python train.py --n_layer=20 --d_model=128 --n_experts=128 --experts_per_token=3 --d_expert=64 --d_shared_expert=64 --activation="swiglu" --moe_layers=[0, 1, 2, 3, 4, 5, 6, 7, 8, 9, 10, 11, 12, 13, 14, 15, 16, 17, 18, 19] --router_score="softmax" --normalize_top_k=false --routed_scale=15.3 --balance_loss=0.00261 --balance_bias=false --router_z_loss=0.0001 --init_std_router=0.0177 --lr_router=0.000796 --n_head=3 --n_kv_head=1 --head_dim=64 --vocab_size=8192 --norm="rmsnorm" --norm_place="pre" --norm_eps=1e-05 --positions="rope" --rope_base=2700.0 --rope_fraction=1.0 --qk_norm=false --attn_scale=0.125 --tie_embeddings=true --parallel_block=false --init="normal" --init_std_qkv=0.0634 --init_std_o=0.0 --init_std_up=0.0634 --init_std_down=0.0 --optimizer="ademamix" --lr=0.000432 --lr_mult_up=0.743 --beta1=0.9 --lr_head=0.0141 --warmup_steps=513 --schedule="wsd" --decay_fraction=0.687 --decay_shape="linear" --final_lr_fraction=0.0 --batch_tokens=[32768, 65536, 98304] --seq_len=1024 --doc_mask=true --train_tokens=640600000 --steps=9909 --dataset="wikipedia_en"
Below are experts of layer 14 (counted from 0) of a mixture-of-experts language model. Rows are named router (the router's row for the expert), gate (a neuron's input weights, with its number), up (a neuron's input weights, with its number) and show model dimensions 0-127. Each number is 500 + 40 x the weight over its row's rms, rounded and kept within 0 to 999. Numbers have three digits each.
After each expert's rows: a language model's description of what the expert responds to. This comes from a sample of Wikipedia text that the model never trained on.

# expert 16
router:539522514499412446476469504500472524510489468528568498528497529444503519572445546567551466505529517480573481486456470596476510498489522476496477464453519413427593503516510503436453502429459489505444445556514504540475471534482522504508459495462470518500485439572482495547456515568540553443485527504467510518458537436429518458594583517526569515537484550465525516497465466514498516527436
gate0:532501483583525508531554518473447543521518402493528489542420478514479521544567437503443507500485479507584487517426506579574505493564563495496463534479500504467542503467566507457523493524430487475446505495483467457492484528525559536516515511515498489509518541539485463463426487511475610513552496488500499497394443512473529454469492458464464538519509434490481548503588414471512454532433
up0:474504534443541460545502504534439478438508454509485472459447484435468467494486486412469503486532520509490419485512546464478494512405592561473513526475473516483432560500496450468508528492539534522477524462542451516493453491469520592409483500369509479485481482488465495514472536479520522496453506476520514400580484506539524503458545503534502470561527592498539501514498569524524518467583
What it handles: Table row pipes. Pipe characters opening table rows, especially header rows after section headings in sports squad and league tables (No. | Pos).

# expert 52
router:560530474514462459511524565515450527508470458484548457515540533451461558513484535539523449486522439450502476505448444549435480496528480495513472464412511438439560532518537444446429477464498565496481413540420477515491499551467495510492481567442442568481486427512495498496447556527504470439471545484455511487495563446502470443515500558504584500575457519456546468554504479529503537462516
gate1:500479565495467486469484500496420469548475435498525419490518516473556464497504488507514559469516487512552469466536495556466478494525396510531488432517490471485488499425562540503501545504427473470495452469468457553546510512512422579555526540404483532442458573557476486493479546526509530516565503533565434431546496521474513536485483555546487560486485452509430487467502601538508542479520
up1:528507517515521471515516393439488466433516571462513485512449481539451518580443455466541564518541496497518530581476499482529530524478530568490464486559535455487539446562520430438484442541570519541479446528509515438486510513438575472437497519524536569518523465478493470433465509540503497473491495526500534538513561460488544424468444436483473491416436528519469489517463467464536447530482
What it handles: Line breaks. Line breaks ending paragraphs, list items and lines ending in a colon, especially "may refer to:" before disambiguation lists.

# expert 7
router:590547521578463490462560504469426539507461458501516492455524530487453507559446533558532504471505449477571484482492462547476449503502534426490445410452438438445562508481502482467465442507458583520495469474463485542513491568450504549531488525492431545468469460539487455514490548607544524465538529450480566466483484464424509498522527536458553494513536519490512529521473544478553537484512
gate0:523517535585433515500461475532458426472499493510574455426520465548462535507441552506529522491507481508526480565482504522585581478640519495458499518501488483478541507435535452485506467476480522425445367482497501544498516530449518453494529522508493463463536463590570487456495534583511511475507559429462492507469509532514494486470458509508511481525504559469487512456515531447536538519480
up0:454476517468542442511513500489586559542471488550425547615496531464520526487539503458463444505514468511542511439506483513524451445413474555553499492521520475507496473533513566590439600548487492534531532505503485379552443465480441555469473523498490494519501565462472564521517532483507567468467459552458504455480501446497503554547518496527501519474457510485514489530489468569441486536496
What it handles: Sports results tables. Punctuation, numbers and connecting words in motorsport, tennis and cycling results and standings, such as semicolons in score rows, vs, defeated, qualify.

# expert 37
router:556553580565471480516509537503441476500471446449543487463570529472494587519437488512519429482537451453516489513473462555465473507510469479531451474468468524473530548522538464508467475442461510539499446505434562554482458579441530563511455563441507501507488402530474524538517573486474532473482487506474515458469478483398467477534566583487550511531494538471537550537477467547530483461512
gate0:518524515558466497495549444542535516504457473526488507483558498543500454478523552524537475423480548544500475435464465520473508395482484483493477509494424496518511546484515446587538481471480495587486562426515525520463507532586537487501486348514461516535510488500464512548494534506522547490532489478481460480518495589480501463520521477463527457483511533492510451456448512454471405475384
up0:500509449481481507528476428557468485502465451522505476542550455513534483557508536492520545447491495514521496512599490508552476557552504505593465512501542489533569508488521470529478532415469510501509526502451532464508522501606460535510479558566478495518466427495515539510518427515510521387519497446497484429592484481545533504494519443574531475454507509564478413463506573486482503588491
What it handles: Organization and group nouns. Head nouns for institutions or groups after an article or modifier, such as government, band, club, company, organization, city.

# expert 10
router:557535565513471468494514514499476571511435472491540494481528569482481579519463518498518465484519420460579505446468472608486455493492513463533448490425463448454497528488489405476463448476471584508507419544471513535475464518472506528507463530457475566516446485527433527543496556547491520464461485457426548430478491494458462474547522544497530500578472583465506540529517455517470490484471
gate1:531532512498499512479581503603489458562477510445508486448484498532498531518481551490477521540529468515483426471516502499498470539475527451531493504440502500484499523512524498601467501508479522543508485538489525534464459514541481427442553487468540509530438455494487584597553603422559522496541482444504438506508539486503490427477535434532551462523456488498546499517463437533492635512542
up1:520489494519524480479509562416492582501513493437528531490465517507470565575500485482520554484365414501466506463534482475528537511475485459515495512499502437518521536472505472521536563514475533565520511585479546567459419494484478514517488494476446509510493474484463546481515465510572504511576542500533469507460464491449557505454510514605453510461576485495490472439558548415559557533473
What it handles: Opening brackets after names. Opening parentheses after personal names, species or team names, often before a year or birth date, e.g. "Scarre, Christopher (1983)".

# expert 20
router:552599579505456494434510546457439536527404481487501433427493502460523537553480517504543486466529514482529467496438446571479476513487438439476469420477439483411535535491492447480492508420480558462492422521464480537498522539483523562498482530509474531502486511544470477510467568547472563452475507474436521469519553502485459497506529529486583466597508510498548519559534503482512502470514
gate0:572509494521546409501500476471476434427549516492482512495478540485518445475526461468422534523542553565490507522503538523468510509473425485472451540400507438423452494481443465539476532581480505531464445492472550445450430459494519490551524462400521488493514535512496422519475470544483451537419465486453450453511420517485504447537470507509516503505489574463523540537472472502503464519452
up0:509503487492501534435558565539471599560526497477505536441414577548457540580478512566528482527489497502495574565480500446417527489482507550499517468511515469535521511516396491468518440458509517516476532426492530431542463562477488517530465548510497492578489494514503510479535522511552518576560551507570562564496554430461490542526470506531452529457506450499461461490450506477525495524500
What it handles: Formula digits and symbols. Digits, letters and Greek symbols inside chemical formulas, coordinates and math notation, such as 1H, H2, τ, ′.

# expert 58
router:530586521493457434490524516472446523528441510494523502470507470465406548538472514488547467487542474447532485491453414514480436486480470472556485494467467494457530513513483483437465468460466572440436459525435550488527433553467545519484503520473474575522460427542396498482464538526522543474492468448460579401505567489518457479568561503478522536518444528484529518468530465492461511486485
gate0:530477494570472521474570526454501568475470446541525489495534471530460524514441501464486441469486446538453534414406452482450427514468489581521536435477419498504530525514531485501523485481514479512410513457472495483543437438447486485477491482534492476405520505494559463468517527507403542525542497482549497476524519460467458529529507486484520454497416468519473507520447474405480592524508
up0:483544579539522489524532494527480504518486511427452510467538539501522522480581469526477542584467516505580437589608564532467561490508523504529526532503522507526445494502490489488462531454546499469592473561520454485485581500528554533506487535489499534555504484529500546488461522478521485514490513518416517528450526634492514444491497517511417490522559469482536476518436504547523432498564
What it handles: Word-final s and ts. Final s and inner ts pieces ending words and surnames, especially Slavic names like Likhovtseva and Kudryavtseva, and plural -s endings.

# expert 24
router:561555522530468476435534554492480533519443447486539453451512558462457564563460531504558455472524454440546496485435449546472435511507470486513461453455475450434543536494505454451472475452475555484471433533429536548501474557459548523519452539463470552488465453540451521542474543554528516458483503468448536430473533493465447465567553553479539515536487551442560520534517479510520479480464
gate1:555490582482475485429469577486476539507509466476480516543522508450504476600432551502527462482459486485509521492478521525450498469527469573545429539511504465494594526543499422461459503486505543527498423499527565559540554527487502533538510492495473626503544461535502511546506519567502461520508506455382507446535541478490497458585495527498556550463427478465488492542491524532514480479495
up1:467463532483495505455468531541460549525460577461454490557461520522551459459446553497488507505561584471478483525489540473446524452512419520501506531570518487564506489495505514466570523526550607468560496456578514482520538458526530479547554499506492557452546484523558502602484495541488458505491463529450467505612468449497513456498472510510534563469466449498459496521520596536473504459469
What it handles: Digits in dates and tables. Second and later digits of day numbers, years and table figures, plus accented letters and IPA length marks, as in 2'9' September.

# expert 11
router:556577532558465465510516533500420558554428455527522477446528512468484543532521503452542459474545474469557512487418443507470513513487497500498446471496484429492528557517509473454486437435464580505486459466483572575526497554451500499518482536475500512541443435532460537527480572517539562439475496467463574419484545480503444443541515577476529512543458546462534518555480456493516493505480
gate1:468529505460518420482547464535511413499513482453401510515511446502507467532487498557472541480522452556451492548494478536480550531492469420441515508497488487530584557513538484483478454441497525544523532533512482436503524502543489466503447418475493492541411438452479505428499581501456515415537513479591496583425484463508538491494517482509476487505548510509541517567459574450487526463468
up1:462529575498439549438495478483445488472506460407490514494492462450530504572507508380547550522547507525488480519498512465544516574505495517491529516502480647517490475481562500502434415571508431511520499530489536481470479507506502522485489467504516516425521501501432569493474515524500610527477520409540499520499529529561524490501470548494519513460485526491492453545477561425472509516452
What it handles: Possessives and conjunction and. Possessive pronouns and the possessive 's, plus and, has, had after names in biographies, such as his wife, their, Scott's.

# expert 35
router:542558547557466484459526547479461540507459475452547461458510540461444552561455535522551469449524459434566477486456460543471454521509474455521448449447470456450526520503475457475485450454455554464479450539454530545499476550463564551518469525455419545502472464538464535541460544552527526464487505444474562436469518488473455465542549546463543537534509553454574525543544467522541485472475
gate1:562527470543476493479487514489442474530479463582462499459540496478476534548486527502531439538542470420580462468491486531477511477528554502528492520443439469390567541502556440508472468510528500530442437534479558523497489489460539553443424499460436522556523475550465500571458512527507523495448534496559560452516501488503439470494523528529489507557420502450444482524499464468500501443394
up1:510539494571476507523461522549445497529491508486536492479473501488539483595549413552506470507535522482487502489548473487561475410484488494520525525472389524421502500484538506509506477495539488569476471425497498503495530514503470534477459503516493511526505520573482527532552543499474551476439572495456504491465569463491472622441565471403520518484531526504479509436548476449426409441516
What it handles: Articles and sentence starters. Articles and function words such as the, a, to, The opening a phrase or sentence, often right after a heading, quote or line break.

# expert 6
router:573558528512469492485535524492502558567457463518535463477543535497436533509526503519518471459490461486566485531467398518460466467496438436558465477465454484484536540572497462426484437481476534498509451515427558540492446550423529516487455520502467539564464454594480524457488550524579539480519534424474553430477578490513453506517502486536532496488466518481546536554505452497545499470457
gate0:505522483575516535495521526610519556452509542514460496498483508512480530575522534498473477455539501577605436454451513515484457582495516423513502438441488518502484577510510487491541462495554506504495493471515495543529465469517534582437465479453443479468546525526496488501480509513498467482524468548435537531531492511419532457531507525569436426553500572499498399534481439528497552475463
up0:522492485506506510542466504480499537474525479447441437456594556493499527534482525558510470507500524519458538518482510506523514497533529527383493507476455440463605550481519542500512627478463519511448478506519394470508534438629486485523452527478433486483436536477498495582477466495510497470489463462501487463558526494510538474547497540489475498541490497455500452476587537504417497513461
What it handles: Plural noun endings. Plural suffixes and plural nouns in general prose, mostly s, es or ies, as in areas, children, books, events.

# expert 12
router:549531553572455469471524523513412475529447489495502496489493517476506533540483536521574450547513488445553459537485462560457487521479440469538456512477501430461574545532502472452487424477457531529482449504478538587531453569511531494544507528455463513519419491482411517540442506504549477419452464473480537419435565491466474477563571525524501446538505530436554492497522469513505520499487
gate1:493511502522531478478488455494519439448539512564515531503558480528461455529516484521553506503381537498601432465481480507506482562475474547488480440469403439506536493388437531482514447519450488488446532574486480484560543487495556514440511483455553495479501514515505414494539464507538513581543471462529470497486451496456541445501526476469573475478490503503493528526408457473519528559536
up1:520504482501491507507572523475500498554523515576480503518467537534627465508489534541485556519486489542547445471450459541511443563457449535519532454542498480512557499525477483554564522472458461466518571443505514412509455445519467492439519492432493524555515461543527492504552483487467525443453485539479505486537490453524548448482516535522450383543563502514452449540468428477572557508536
What it handles: Determiners in gazetteer text. Articles and possessives such as the, a or its before nouns, especially in village or town census entries; also colons in place infoboxes.

# expert 5
router:560518533517439451470496501493493549502408465465515458481586482443413563503498542540538498445485451498523501513456447553510425490489491492505481495457415451378509544485513488500510455480456538496503434489457515539500485504485531550544502548490480546450453440554488521509418574571509532485482498474466558482471535435485473479517568516504516475549496560460545540517578456486567470495495
gate1:499476491455503457415567454525526484472532524492529489502563573506476524483497483573469438539477478498478491550546445572511480581502479528506484565487478543476474473502429517516450492578537445439510435437535485499473564517540516584517519497506539474590467505459473536546475505483523504523585438502441489528538521446531448471474450553465446533549433521477580534487462522574531495491471
up1:491483472467496496552442494536521430495501472531403493516566414468455480529509540499460577479506507516495526539506542503513454429591443540549481520503498447404489555476600514487538474509483538523457531505501494488510503481462571440515498494522454569470482496552460511468451534591497465511455561471501475476425511482499608501516505510589530490533544512517522486444419475467534483529503
What it handles: Digits in tables and lists. Leading digits and spaces that begin numbers in tables, numbered lists and dates, such as 13 after a row break, 2022, 2010–11.

# expert 25
router:539560541556464489462529541486466538507456472457533474451518548462445546559452530542552467430515462436563474484454463542474450524505481476527451448445464459453541522504472462464482451444468551470488447541455525542518480546456564556515468531448410537516473452536467528541460544550527522467496501445479564433473519497464456467540553547457546547538513558454561532523532470527547493469477
gate0:539548531519474456463492521500401464543505461486459485502580518478485557475421525448584444491478475454560502485462446517541485537490564495477495451488438452489471553505484486515507519484409525490512454519425523511424466508471526518503475498465393549579434472564461499518481561557473489500564526445535500497444475529456462477510516574513574471541470552470542498502471455506514498457442
up0:504526502458515483472581521509433592510483479470418494484548561448556501526567522544485496522558480548449538482545491507607417558531482459478487557520586460467466482507452497506508507557520528450491486536518510535431504487531529488476479493459500541554491464498477558536493451439467469477544463491527545522541452428535535493562519520476427551489571486498560529570525544471534447531550
What it handles: Prepositions and quantifiers. Words opening a phrase or following a verb, such as at, in, during, several, various, a, the, and final year digits in headings.